From a checkpoint of a small mixture-of-experts model trained on Wikipedia.
Experts: 64 experts in each of 8 layers, 224 GELU neurons an expert, 4 picks a token, a softmax router.
Training: a variant of Muon for the experts, 562M tokens.
Below are experts of layer 2 (counted from 0) of a mixture-of-experts language model. Rows are named router (the router's row for the expert) and show model dimensions 0-255. Each number is 50 + 10 x the weight over its row's rms, rounded and kept within 0 to 99.
After each expert's rows: a language model's description of what the expert responds to. This comes from a sample of Wikipedia text that the model never trained on.

# expert 1
router:58 40 47 47 62 61 48 43 45 58 63 42 29 51 56 48 43 43 29 66 50 47 60 53 51 61 32 47 50 16 45 30 45 58 48 40 55 53 53 49 50 45 60 63 54 50 41 45 25 43 42 46 56 46 62 44 36 69 41 58 51 60 53 47 48 62 61 39 60 43 55 58 68 66 39 65 51 44 42 50 55 54 47 55 53 50 53 60 63 54 50 56 57 65 52 44 37 48 42 63 56 65 48 42 65 37 46 48 43 43 45 48 45 57 50 47 50 68 54 47 52 36 50 52 51 52 47 50 47 58 45 59 42 59 65 58 58 39 41 49 49 25 51 42 42 44 45 51 59 40 73 49 55 56 35 45 45 60 45 52 58 41 54 23 61 36 62 60 49 54 53 43 67 36 52 32 26 45 68 56 67 66 68 56 37 55 53 54 54 57 57 45 39 59 49 54 41 48 77 49 43 32 35 51 52 42 63 55 41 55 60 53 45 48 46 36 58 40 60 62 53 69 45 46 45 40 58 61 57 35 49 37 49 47 37 48 48 51 65 47 66 61 54 50 38 43 60 29 28 52 52 51 74 75 59 44
Name-internal syllables. Middle syllables inside proper names after a capital fragment, such as people, places and taxa: Goodrem, Huang, Montenegro, Micromulciber.

# expert 26
router:45 65 43 28 51 50 41 31 44 46 54 50 65 57 44 43 65 42 49 40 57 57 51 40 74 22 58 61 45 65 47 67 47 40 43 49 38 45 57 53 50 53 50 47 52 53 45 56 60 39 50 63 39 50 38 49 51 55 64 37 48 56 60 43 46 58 46 66 34 59 55 42 42 51 69 34 44 60 59 49 43 70 52 60 40 46 38 47 37 55 69 47 37 52 51 43 47 59 50 47 61 52 40 45 53 62 52 55 50 54 55 49 56 54 38 59 44 37 50 52 53 43 51 48 41 69 65 45 70 33 40 51 33 52 42 39 43 50 56 57 52 58 42 42 55 61 40 47 48 37 44 52 34 27 55 62 53 53 44 46 57 62 49 59 54 60 45 46 56 44 53 29 51 40 60 54 49 76 57 38 48 43 45 50 58 38 67 40 33 52 36 55 50 38 57 62 60 55 27 36 52 60 61 49 63 45 43 29 30 50 64 37 47 41 45 37 52 50 38 59 64 38 63 52 41 41 49 60 43 73 62 37 36 54 54 55 37 48 61 45 53 70 35 33 55 58 38 42 72 59 61 54 45 30 61 60
Articles and function words. Function words in running prose, especially the, The, his, that, for the, often opening a clause, as in As the, With the.

# expert 21
router:75 48 48 57 49 40 57 50 55 39 68 58 57 54 47 43 55 50 49 47 53 45 41 48 40 22 45 40 74 51 37 51 43 53 71 17 65 62 48 48 42 52 53 64 53 65 35 43 38 41 54 61 37 50 45 58 44 34 44 65 78 58 53 46 48 46 69 66 47 38 57 47 50 60 73 29 36 54 43 54 35 57 35 57 51 63 66 40 42 42 62 66 69 42 50 50 50 52 52 62 40 50 50 38 58 49 52 62 63 42 49 50 43 39 53 61 56 72 61 44 43 49 52 49 50 53 53 44 34 41 65 46 57 45 54 41 55 55 31 48 44 46 47 49 47 52 49 34 51 50 38 43 59 51 39 44 59 42 36 53 57 49 64 55 60 36 42 55 46 43 58 40 44 34 41 48 47 40 45 53 67 46 60 37 45 50 45 55 48 48 50 51 41 55 58 38 60 33 62 46 44 41 48 41 23 47 63 48 64 40 53 37 34 73 48 54 56 54 48 45 39 47 38 48 59 52 58 49 42 57 54 46 32 55 52 60 47 43 48 48 57 59 68 44 59 54 56 14 54 51 39 35 64 57 64 55
Surname endings. Endings and whole tokens of personal names and surnames, such as -son, -ley, -ford, Jr., Smith, II, often followed by 's or a comma.

# expert 15
router:61 43 44 48 61 66 50 43 42 63 59 41 27 53 54 46 40 45 37 65 51 48 55 59 52 59 32 47 44 16 50 31 44 57 44 43 53 53 53 49 49 45 61 65 53 46 39 46 26 42 45 45 57 44 61 51 38 68 43 56 47 58 55 48 51 62 58 39 60 39 53 59 69 63 40 63 52 46 47 48 52 53 43 55 52 48 49 62 61 55 44 57 59 68 53 45 38 45 44 64 56 65 46 44 67 33 44 48 44 39 41 45 44 61 48 50 53 64 54 46 51 39 50 53 55 50 45 49 46 58 49 59 43 65 67 52 60 41 42 52 51 27 50 43 36 48 42 49 58 38 74 50 55 55 30 47 42 54 46 48 55 42 60 28 62 38 60 63 52 58 52 43 68 37 49 32 31 40 69 56 67 62 63 57 33 55 51 54 51 58 57 52 44 54 50 50 37 51 76 45 52 32 37 52 51 40 66 56 39 54 55 50 39 49 44 39 56 39 56 61 49 71 47 48 44 41 53 58 58 34 52 37 51 53 38 52 50 50 65 51 69 64 52 50 35 47 62 30 26 57 49 51 74 74 64 46
Conjunctions, measurement digits. Common function words like and, to, in in running prose, and final digits in measurements or counts, such as 2 ft 6 in.

# expert 38
router:60 43 43 48 61 66 46 44 42 63 58 40 27 55 53 46 40 44 39 67 50 48 57 57 53 60 33 48 42 15 50 30 45 56 43 42 50 52 54 47 50 46 60 64 51 47 40 48 27 42 47 44 56 43 61 52 37 68 44 56 48 59 56 48 50 61 57 38 61 41 53 60 69 64 39 62 52 48 41 49 52 52 44 55 52 50 50 62 61 55 44 56 59 68 53 45 36 48 46 63 56 64 46 43 67 34 44 48 43 38 40 46 46 60 48 50 58 63 53 48 51 38 51 53 53 49 45 44 48 58 48 59 43 66 67 54 59 38 42 51 50 28 49 44 38 47 43 50 58 39 74 48 54 56 30 47 42 53 43 47 56 43 59 29 61 37 61 60 53 56 52 42 71 37 50 32 33 41 67 58 66 61 64 58 32 57 50 54 51 59 59 49 43 52 50 50 38 51 77 47 47 30 38 51 49 41 64 56 39 52 55 49 40 50 44 39 57 41 58 60 48 71 44 49 45 42 53 57 62 35 49 36 51 52 36 51 50 50 64 45 71 64 53 48 40 45 62 29 24 53 47 50 73 74 64 44
Word-start fragments in tables. Spaces, pipes and first letters or short pieces starting names and words, often in tables and lists, such as s, b, Nak.

# expert 61
router:62 37 47 44 48 30 48 51 43 34 30 60 57 37 46 48 23 56 57 49 46 45 54 45 46 67 49 39 44 42 45 54 65 44 37 60 60 56 49 56 52 35 36 44 39 40 67 39 52 45 54 53 27 58 46 49 57 42 62 37 51 57 15 62 60 66 44 37 61 56 47 58 53 38 49 50 52 45 62 65 70 35 57 39 36 36 62 41 56 61 43 41 40 55 55 47 48 39 48 43 36 46 47 51 66 62 39 53 51 68 60 40 53 59 49 29 54 40 29 60 52 48 41 46 45 44 49 51 47 55 50 51 50 43 27 65 62 49 52 53 48 29 50 38 51 45 50 57 57 54 67 66 59 51 57 52 51 60 72 65 39 48 44 52 50 54 67 40 41 36 38 68 34 49 49 63 45 60 51 67 36 51 57 56 72 52 52 56 63 45 55 47 67 51 51 64 63 58 54 63 49 36 61 61 56 63 49 45 38 61 42 41 61 36 54 47 54 58 44 43 51 63 31 50 47 51 34 58 54 54 50 62 60 50 60 45 57 58 48 46 47 56 61 42 46 48 57 69 41 39 46 67 35 65 55 62
Word stems before suffixes. Initial stems of common words awaiting an inflection, often in sports or institutional prose: traded, receptions, officers, doctors, regulation.

# expert 39
router:32 62 33 56 57 66 45 60 52 54 42 35 59 39 55 56 73 48 59 41 46 63 59 55 52 50 47 63 60 52 28 64 49 49 54 40 67 56 54 36 57 41 63 38 68 61 55 36 62 46 53 37 43 46 32 49 61 59 69 56 51 45 60 36 37 41 67 60 53 52 34 44 38 48 78 54 40 58 46 26 44 64 39 69 40 53 48 60 27 59 65 62 69 44 52 38 42 57 43 33 52 54 34 37 32 45 53 74 57 46 45 69 50 33 50 45 51 40 52 54 44 51 38 59 47 57 51 49 42 33 48 58 48 48 39 31 42 54 52 57 59 49 54 57 48 51 60 54 38 38 56 58 61 60 48 61 42 51 64 49 47 79 50 51 60 49 42 47 53 44 40 49 62 46 60 35 62 58 43 35 35 39 52 34 48 40 41 42 54 39 31 48 42 47 55 36 57 47 40 40 51 66 44 57 39 38 57 38 55 48 43 45 52 51 57 44 40 52 47 44 34 60 44 46 55 48 51 37 51 56 43 57 38 52 54 59 46 38 53 46 38 60 59 55 62 40 46 34 54 61 46 54 62 34 38 35
Scientific nouns. Technical and biological nouns in descriptive science text, such as species, receptor, production, genus, -idae, -osaur, analysis.

# expert 55
router:61 39 44 46 61 66 49 42 44 62 58 42 26 54 53 47 40 44 36 66 49 46 53 57 51 60 33 48 45 15 50 30 44 57 42 41 51 51 53 49 49 45 60 64 52 46 41 47 25 41 46 46 56 44 61 55 38 69 44 55 46 60 54 48 51 60 58 39 62 39 51 59 70 63 39 62 52 45 46 48 53 52 42 53 52 47 48 62 60 54 43 55 56 67 57 45 37 47 44 65 55 65 45 44 66 35 44 47 45 39 41 44 47 58 49 52 54 65 54 45 50 41 50 53 55 49 46 47 47 58 48 58 41 63 66 52 57 39 42 52 50 29 49 43 38 46 43 50 59 35 74 49 54 55 30 47 41 55 43 47 56 42 59 28 61 37 64 59 51 58 51 43 69 37 49 33 34 39 67 57 67 61 65 58 33 54 51 53 50 59 58 48 42 55 49 50 40 51 76 45 50 33 36 49 50 40 64 54 38 55 54 50 38 47 42 39 56 39 57 60 47 71 45 49 43 41 52 58 62 35 46 35 52 54 36 53 50 51 63 51 69 63 52 46 37 44 61 29 25 52 45 50 72 73 64 44
Digits in infobox data. Digits inside coordinates, temperatures, time zones, dates and season years in geographic infoboxes and stat tables, plus endings like -en.

# expert 52
router:60 43 44 48 60 65 48 43 45 63 57 41 27 57 54 46 41 45 40 67 49 46 53 57 53 59 33 48 44 14 49 32 45 56 45 41 52 51 53 49 49 46 61 64 52 46 40 47 25 41 46 45 57 45 61 52 36 67 44 54 48 58 55 47 50 62 58 39 61 40 52 59 69 64 39 62 52 46 46 49 54 52 42 53 53 48 48 62 60 54 45 57 58 68 53 46 37 46 45 63 55 65 45 44 66 35 43 47 44 40 41 45 47 60 49 52 58 63 52 47 52 40 50 53 52 51 45 41 47 58 48 58 42 66 67 52 59 41 41 51 50 29 49 43 37 49 42 48 59 38 74 48 55 54 29 47 41 54 44 47 54 42 58 29 62 37 61 61 53 57 50 42 71 38 50 32 31 40 67 56 67 61 64 58 33 55 50 55 51 59 57 47 45 53 49 50 39 50 78 45 48 32 38 48 50 39 64 56 39 55 54 51 39 49 42 39 56 41 58 61 48 71 44 49 44 41 50 55 62 35 49 36 49 58 38 53 50 49 65 48 70 64 53 46 39 45 62 29 24 55 47 50 74 74 65 45
Digits in statistics, pipes. Digits within population, elevation and ID figures, pipes in score tables, and consonant clusters in foreign names like Sch and ch.

# expert 49
router:61 44 45 49 61 66 46 43 43 63 59 40 27 55 54 45 40 45 39 66 50 45 54 59 53 58 32 48 45 15 50 31 45 58 44 41 51 52 54 49 49 46 61 64 51 46 39 47 26 42 45 44 56 43 60 52 38 67 44 56 45 57 55 48 50 63 59 39 61 40 52 59 69 62 39 63 51 45 49 48 53 52 41 55 55 49 49 64 60 54 43 57 57 71 51 46 38 47 45 64 56 66 45 45 65 34 44 47 44 40 42 44 46 60 49 51 54 65 53 47 53 39 50 52 49 51 47 49 47 58 48 57 42 66 66 53 58 40 42 52 49 26 49 44 39 50 42 48 60 40 75 48 55 55 28 47 42 54 45 46 56 42 58 28 62 37 62 61 54 57 49 41 69 38 49 33 32 40 66 56 68 60 64 58 33 54 49 55 51 59 58 45 45 53 50 50 39 53 78 47 47 31 37 51 50 41 64 55 39 55 55 51 40 48 42 40 56 41 58 60 49 71 47 50 43 39 51 55 59 35 45 37 51 58 37 53 49 50 64 51 69 63 52 48 38 45 61 29 27 56 46 50 74 74 64 44
Non-Latin scripts, coordinates. Pieces of Japanese, Greek, Vietnamese or Cyrillic-origin text, and the degree numbers after the slash in coordinate strings, like 41.7075.

# expert 9
router:60 43 44 47 60 66 45 42 44 63 58 40 29 53 54 47 40 44 36 66 49 47 51 57 52 59 33 47 46 15 49 31 44 55 44 41 50 52 56 49 49 45 61 65 52 47 40 47 25 42 45 45 59 45 62 52 36 68 43 55 49 58 55 48 49 62 58 39 62 39 53 58 69 65 39 62 52 47 49 49 52 52 43 54 52 47 48 64 60 53 44 57 57 67 50 46 38 47 45 64 56 65 45 46 66 35 44 48 43 40 39 45 46 59 49 50 52 62 53 46 53 40 50 53 52 50 46 50 47 58 49 60 41 65 66 53 58 40 41 51 52 29 49 44 37 48 40 52 60 39 74 49 54 56 29 46 43 54 44 48 54 42 58 29 62 37 61 60 50 57 51 42 69 37 49 33 32 40 68 57 67 63 64 59 33 54 50 55 51 59 58 48 45 54 50 52 39 51 77 46 50 31 37 48 49 41 65 55 38 55 55 50 40 49 43 38 57 40 59 61 50 72 46 51 44 40 57 57 60 34 45 35 52 57 37 53 51 50 64 45 70 64 53 48 39 45 62 29 25 52 47 50 74 74 63 45
Table digits, capital initials. Digits inside table cells and years, plus capital letters opening names, such as 1, 2 in 2020, W, T, K.

# expert 56
router:77 56 36 57 40 68 35 47 53 45 68 58 45 53 41 50 55 57 42 37 44 49 35 51 41 37 61 31 38 69 54 59 44 41 47 48 39 51 40 66 56 39 40 40 34 57 46 43 50 43 51 52 31 62 43 49 57 32 51 52 77 63 52 47 42 59 43 49 35 43 72 57 68 52 41 34 45 57 57 51 49 26 50 62 44 36 46 41 37 44 47 49 53 47 60 50 49 59 51 32 45 58 63 49 31 49 43 55 47 57 74 42 49 43 48 55 45 53 47 71 44 48 40 58 56 58 59 50 48 55 48 55 51 42 46 56 51 49 68 45 71 55 31 40 47 47 41 58 46 59 27 43 36 62 36 45 54 42 27 69 56 41 48 54 36 58 39 66 46 35 45 50 47 66 62 54 58 33 53 61 43 45 59 54 52 45 42 56 55 45 53 54 35 44 66 35 43 43 58 64 48 51 43 51 58 54 48 39 53 61 65 50 44 49 47 64 61 42 47 46 64 61 35 41 35 44 42 63 50 62 54 60 40 54 51 45 41 54 32 49 52 36 44 70 43 66 43 56 66 62 50 46 50 62 36 61
Of/by in institution names. Prepositions of and by in titles and organizations, such as House of, Department of, University of, Minister of, elected by.

# expert 45
router:43 48 54 61 45 43 40 47 54 48 32 54 47 50 52 41 53 60 71 33 35 59 51 56 59 60 43 59 40 50 41 65 56 45 44 63 59 52 59 46 50 44 50 57 59 57 37 60 45 36 41 53 32 50 42 58 64 53 55 53 47 59 53 36 44 52 61 65 50 64 29 53 39 35 73 60 47 50 57 40 56 63 58 49 55 37 35 46 35 62 72 53 43 52 54 39 42 58 46 49 55 60 51 46 34 41 60 32 54 62 45 70 65 28 43 40 52 36 40 65 47 44 51 57 44 56 42 43 57 24 46 59 57 65 39 33 26 53 67 28 47 73 49 80 50 47 36 67 46 36 35 60 57 61 46 46 57 40 60 48 60 66 63 48 47 46 47 51 62 51 57 49 50 55 51 38 62 57 52 51 49 45 32 45 47 39 55 36 64 32 37 51 56 39 59 30 57 56 34 34 57 58 57 44 54 48 50 48 42 58 62 52 56 47 54 55 52 51 45 49 47 64 62 44 49 45 52 39 47 53 54 59 46 47 46 41 45 56 26 47 50 64 39 62 56 44 47 45 50 54 43 50 44 25 39 31
Narrative verbs, prepositions. Verbs and prepositions in plot summaries and explanatory prose, such as runs, passes, reach, through, into, against, can.

# expert 36
router:58 49 59 64 36 41 48 47 35 38 51 42 55 48 50 64 42 54 51 58 34 42 59 37 57 56 59 50 38 39 45 61 62 47 50 50 64 45 52 48 48 54 52 35 38 59 49 40 58 46 48 53 50 51 58 52 56 48 52 46 58 54 38 47 43 67 49 49 43 48 65 53 65 31 37 63 57 46 58 52 50 42 57 48 47 40 54 42 53 58 47 48 47 56 55 45 56 54 55 34 49 49 36 57 53 33 60 50 71 40 59 55 44 59 42 20 54 74 42 56 52 43 56 62 54 66 56 53 32 58 51 44 52 41 56 44 41 43 54 66 54 25 26 49 41 42 39 34 43 65 53 46 68 51 39 47 57 54 62 51 53 48 66 50 49 54 51 39 43 53 49 56 50 24 45 40 30 42 73 34 44 56 61 48 46 49 42 49 67 51 59 43 37 55 62 40 66 50 62 58 51 17 47 44 62 38 64 50 59 53 57 49 54 32 54 48 38 38 65 50 33 73 49 32 43 30 58 29 59 46 48 63 59 60 58 57 42 39 35 47 55 59 59 66 44 60 64 56 44 54 30 52 63 60 40 39
Places and buildings. Nouns for places, structures and transport, such as station, building, County, town, roof, often after "the" in geographic or architectural articles.

# expert 6
router:55 41 42 40 59 56 55 42 50 64 63 41 25 46 46 50 42 41 36 66 56 48 48 64 49 64 33 51 41 22 48 30 45 57 51 46 51 53 56 49 52 46 58 62 53 46 37 46 29 47 47 44 55 45 62 56 41 71 46 54 51 54 53 48 52 64 66 36 56 47 61 51 69 62 41 67 51 45 42 49 47 50 42 47 56 42 51 64 62 56 46 59 64 73 58 53 38 45 40 63 59 67 46 40 65 40 49 44 44 39 41 47 47 56 43 48 54 60 50 46 50 41 48 57 52 51 42 52 57 61 48 68 45 60 68 53 61 37 40 54 52 23 48 37 41 47 35 50 57 45 74 52 53 57 39 46 49 59 44 51 55 41 55 27 60 39 67 56 47 57 50 40 69 35 56 31 37 45 62 58 64 58 61 55 36 55 47 57 47 48 54 56 35 55 46 52 33 49 77 45 56 35 32 47 47 34 60 52 44 52 57 56 34 42 43 40 52 37 57 60 51 69 54 52 48 48 56 60 50 36 41 42 53 53 34 43 45 49 61 55 59 58 52 43 34 40 64 35 32 59 46 54 72 72 58 41
Degree signs, stray pieces. Degree signs in coordinates within tables, plus scattered tokens like sentence-initial pronouns, "on" before dates, and Latin name fragments.

# expert 4
router:52 37 54 62 45 49 40 45 53 51 31 50 54 51 50 27 28 59 66 51 35 61 41 43 56 68 61 39 52 47 42 37 48 56 46 62 59 43 43 58 42 41 65 52 51 43 47 48 30 38 38 36 52 59 43 50 59 33 34 53 51 55 39 48 51 58 57 35 74 45 20 72 62 39 60 46 44 41 50 49 66 50 48 53 56 31 42 54 54 60 60 27 59 47 59 60 41 49 60 60 42 67 62 42 26 57 64 43 62 56 38 55 55 58 47 17 54 49 46 76 39 53 43 30 60 50 61 42 47 47 54 47 61 44 37 59 38 67 52 47 55 44 46 73 53 39 49 58 57 59 28 46 64 52 48 47 58 39 42 62 53 51 55 48 41 47 45 48 48 65 49 62 37 63 44 36 44 54 58 64 46 50 51 43 25 49 52 54 69 44 54 49 47 49 33 43 65 61 51 54 50 30 48 53 46 62 46 44 38 48 65 67 57 56 51 42 59 65 55 51 35 56 61 53 60 54 52 53 58 44 52 70 50 51 53 57 46 55 45 56 57 43 54 60 57 53 51 46 43 47 39 40 38 53 36 47
Word-initial stems in narrative. First pieces or stems of words in plot and biography prose, often after "the" or possessives, such as dis, inter, conf, body, my.

# expert 29
router:51 49 69 59 47 41 43 80 42 54 28 43 53 56 52 62 21 57 45 49 57 55 45 59 34 53 43 40 36 53 40 67 45 47 49 37 44 59 57 49 53 41 44 44 32 53 59 43 58 49 56 49 42 49 65 49 60 53 50 46 50 52 40 56 51 47 56 51 41 49 49 61 23 47 45 58 62 33 48 53 53 37 57 38 53 47 47 60 63 59 47 49 21 28 52 45 73 47 58 31 32 42 41 62 59 55 66 70 48 52 50 48 54 48 47 35 44 52 44 47 46 57 48 58 46 38 39 52 59 51 56 32 45 41 32 47 42 46 36 42 50 68 43 44 53 49 59 63 61 56 67 63 63 40 65 46 48 45 53 64 30 60 56 42 57 54 57 52 40 46 46 57 33 72 50 57 33 53 39 53 36 57 51 44 63 58 59 54 53 47 53 46 71 52 48 37 48 43 36 58 46 54 69 37 54 59 41 81 57 64 40 45 56 49 57 57 57 59 42 61 52 44 42 73 30 54 32 48 54 48 44 50 44 48 55 47 63 61 51 47 48 73 64 39 48 39 37 62 51 48 54 49 48 47 40 53
Sports match vocabulary. Sports nouns and verbs in match reports and results tables, such as team, season, goal, draw, victory, Championship, coach.

# expert 28
router:60 44 45 48 59 66 45 43 44 64 58 40 28 55 55 46 40 43 37 67 49 46 53 58 52 59 33 47 45 15 51 32 45 56 45 42 51 52 53 49 48 44 60 64 51 47 41 46 25 43 45 45 58 44 62 55 37 68 42 56 49 59 54 47 48 62 58 39 61 40 52 57 69 65 39 63 51 45 46 48 53 52 42 55 52 49 50 63 61 55 44 57 58 68 50 46 37 47 44 64 56 66 46 44 66 34 44 48 44 39 41 45 46 61 49 51 52 63 53 46 53 39 51 52 51 50 46 43 47 58 49 58 41 65 65 53 58 39 42 51 51 28 49 43 38 49 42 49 60 38 75 49 55 56 29 46 43 54 44 48 55 42 57 30 61 37 61 61 52 56 50 44 69 38 50 33 34 40 69 59 67 63 64 58 34 55 50 55 50 59 57 51 45 54 51 52 39 51 77 45 46 31 37 50 50 39 65 56 40 55 55 49 38 49 42 39 56 41 57 61 48 70 46 50 43 41 53 56 60 34 46 35 51 52 37 52 51 50 65 51 69 64 53 48 38 45 62 29 25 56 49 50 74 74 62 45
Separators in lists, tables. Commas, pipes, spaces and parentheses between items in tables and lists, and number starts after separators, as in 1992; and 33.1 (0.6).

# expert 35
router:60 42 44 47 59 66 45 42 44 63 57 41 30 55 53 47 40 44 36 66 50 46 51 59 53 59 32 47 44 14 52 31 43 56 43 42 49 52 54 48 48 45 60 63 52 47 38 47 24 42 45 45 57 43 61 49 37 68 43 53 48 58 55 47 49 60 58 39 62 40 53 60 69 64 40 62 53 48 45 48 52 53 43 54 51 48 50 64 60 54 44 56 58 69 47 45 37 47 45 63 56 65 45 45 65 34 44 47 43 39 41 45 47 59 47 50 55 62 54 46 54 40 51 53 54 49 45 46 47 57 49 58 42 64 65 52 58 39 41 52 50 29 51 43 35 47 44 50 59 37 74 49 54 54 30 46 40 53 44 48 54 40 57 28 61 37 63 60 52 57 52 44 67 38 50 33 33 41 67 57 67 63 65 59 32 53 50 53 52 58 57 51 44 52 51 51 37 50 78 45 49 31 37 51 49 41 64 56 40 54 55 49 39 48 43 38 56 42 57 60 47 70 46 51 44 40 55 56 62 34 49 36 51 54 36 52 51 49 64 55 70 64 53 49 39 44 60 29 25 51 47 50 73 75 65 43
Numbers and foreign names. First digits of years in lists, superscript 2 in km², opening parentheses before life dates, and accented characters in foreign names, like Jean.

# expert 37
router:37 41 51 54 53 45 53 52 43 41 43 55 63 55 35 46 64 64 59 42 39 43 49 38 44 48 64 69 62 65 47 56 66 56 60 49 50 58 52 62 53 49 52 50 61 58 46 51 51 60 54 52 59 61 51 52 49 34 56 39 52 35 41 59 28 47 50 65 59 47 50 46 54 65 66 28 38 59 47 63 35 59 31 59 40 43 59 51 37 38 59 53 70 45 54 49 45 42 51 38 40 46 51 50 35 55 41 55 66 50 62 48 55 34 67 27 49 51 40 58 42 49 33 44 47 53 58 43 44 56 55 43 63 37 38 41 61 55 46 51 61 33 63 43 53 60 48 52 51 68 33 40 56 59 41 69 49 51 44 54 57 51 44 53 44 55 52 51 39 43 42 66 26 65 46 46 50 47 49 63 57 44 65 41 56 26 34 50 55 48 61 47 50 47 60 37 34 45 51 41 53 50 58 56 32 62 32 30 58 44 54 42 51 35 57 44 72 40 35 44 28 57 48 36 49 46 46 49 42 56 45 64 41 46 68 58 62 52 66 46 49 28 58 55 64 71 45 47 36 65 37 68 41 33 61 58
Abstract/academic word endings. Latinate suffixes and abstract nouns or adjectives about research, science and professions: clinical, scientific, -ation, -ity, -ism, Director.

# expert 47
router:60 38 44 47 60 65 54 43 46 63 58 41 31 56 53 46 42 42 34 66 52 46 49 58 57 58 31 46 45 13 52 29 44 62 51 43 52 53 54 50 49 48 61 67 53 45 40 47 25 42 43 47 57 43 61 60 43 67 43 54 47 61 53 49 49 63 60 39 61 39 55 60 67 61 39 66 53 46 35 49 53 53 43 57 53 47 51 62 60 55 45 57 58 70 45 49 36 46 46 65 54 65 47 43 64 32 45 49 44 39 38 46 46 60 48 50 59 61 51 47 51 41 52 55 56 49 44 55 49 58 49 56 44 60 66 53 62 44 40 53 47 28 49 43 44 48 40 52 58 40 75 52 52 56 34 45 45 55 43 46 56 43 57 27 60 38 64 62 53 58 51 43 70 38 53 31 36 42 66 58 69 63 61 57 33 57 51 56 50 59 55 49 45 52 52 50 37 51 78 45 47 33 36 50 48 40 61 56 39 51 53 51 44 48 43 40 55 42 55 62 49 70 45 51 44 41 55 58 54 35 44 36 52 48 36 47 51 48 64 46 68 64 51 51 36 42 63 30 29 56 43 52 73 74 62 47
Scores and word endings. Digits in score and ranking lists, such as 7 in 7–10 or race results, plus word endings like ia, ess, ies.

# expert 53
router:54 35 69 54 35 47 49 72 52 54 16 40 44 52 54 57 24 54 39 63 53 59 48 56 58 37 62 47 26 48 57 68 45 54 46 47 34 52 62 66 53 45 37 46 23 63 64 45 48 47 55 61 48 51 61 51 62 44 55 50 54 69 47 53 48 58 47 53 53 54 50 57 55 32 44 49 70 47 51 74 64 37 65 44 41 47 40 68 59 56 30 36 23 47 49 56 46 49 63 36 49 51 46 57 50 55 55 48 52 54 56 35 49 58 52 43 48 45 46 50 69 49 56 55 50 45 60 53 53 62 27 40 63 45 31 54 39 38 27 47 51 46 37 44 44 41 44 52 56 52 42 63 55 54 57 69 51 55 40 57 45 65 45 46 55 55 42 55 44 53 29 47 28 68 59 69 36 62 48 58 27 45 52 47 52 63 45 48 48 47 43 47 58 51 49 32 52 55 43 54 43 39 71 52 68 62 40 62 40 60 52 57 61 52 57 36 62 45 49 56 49 48 45 54 27 49 40 58 54 36 55 48 47 56 55 41 57 53 47 50 58 49 48 28 60 46 40 63 51 48 53 47 48 45 41 61
Time and order words. Nouns and ordinals of time or sequence after "the", mostly in sports careers, such as first, time, season, final, debut.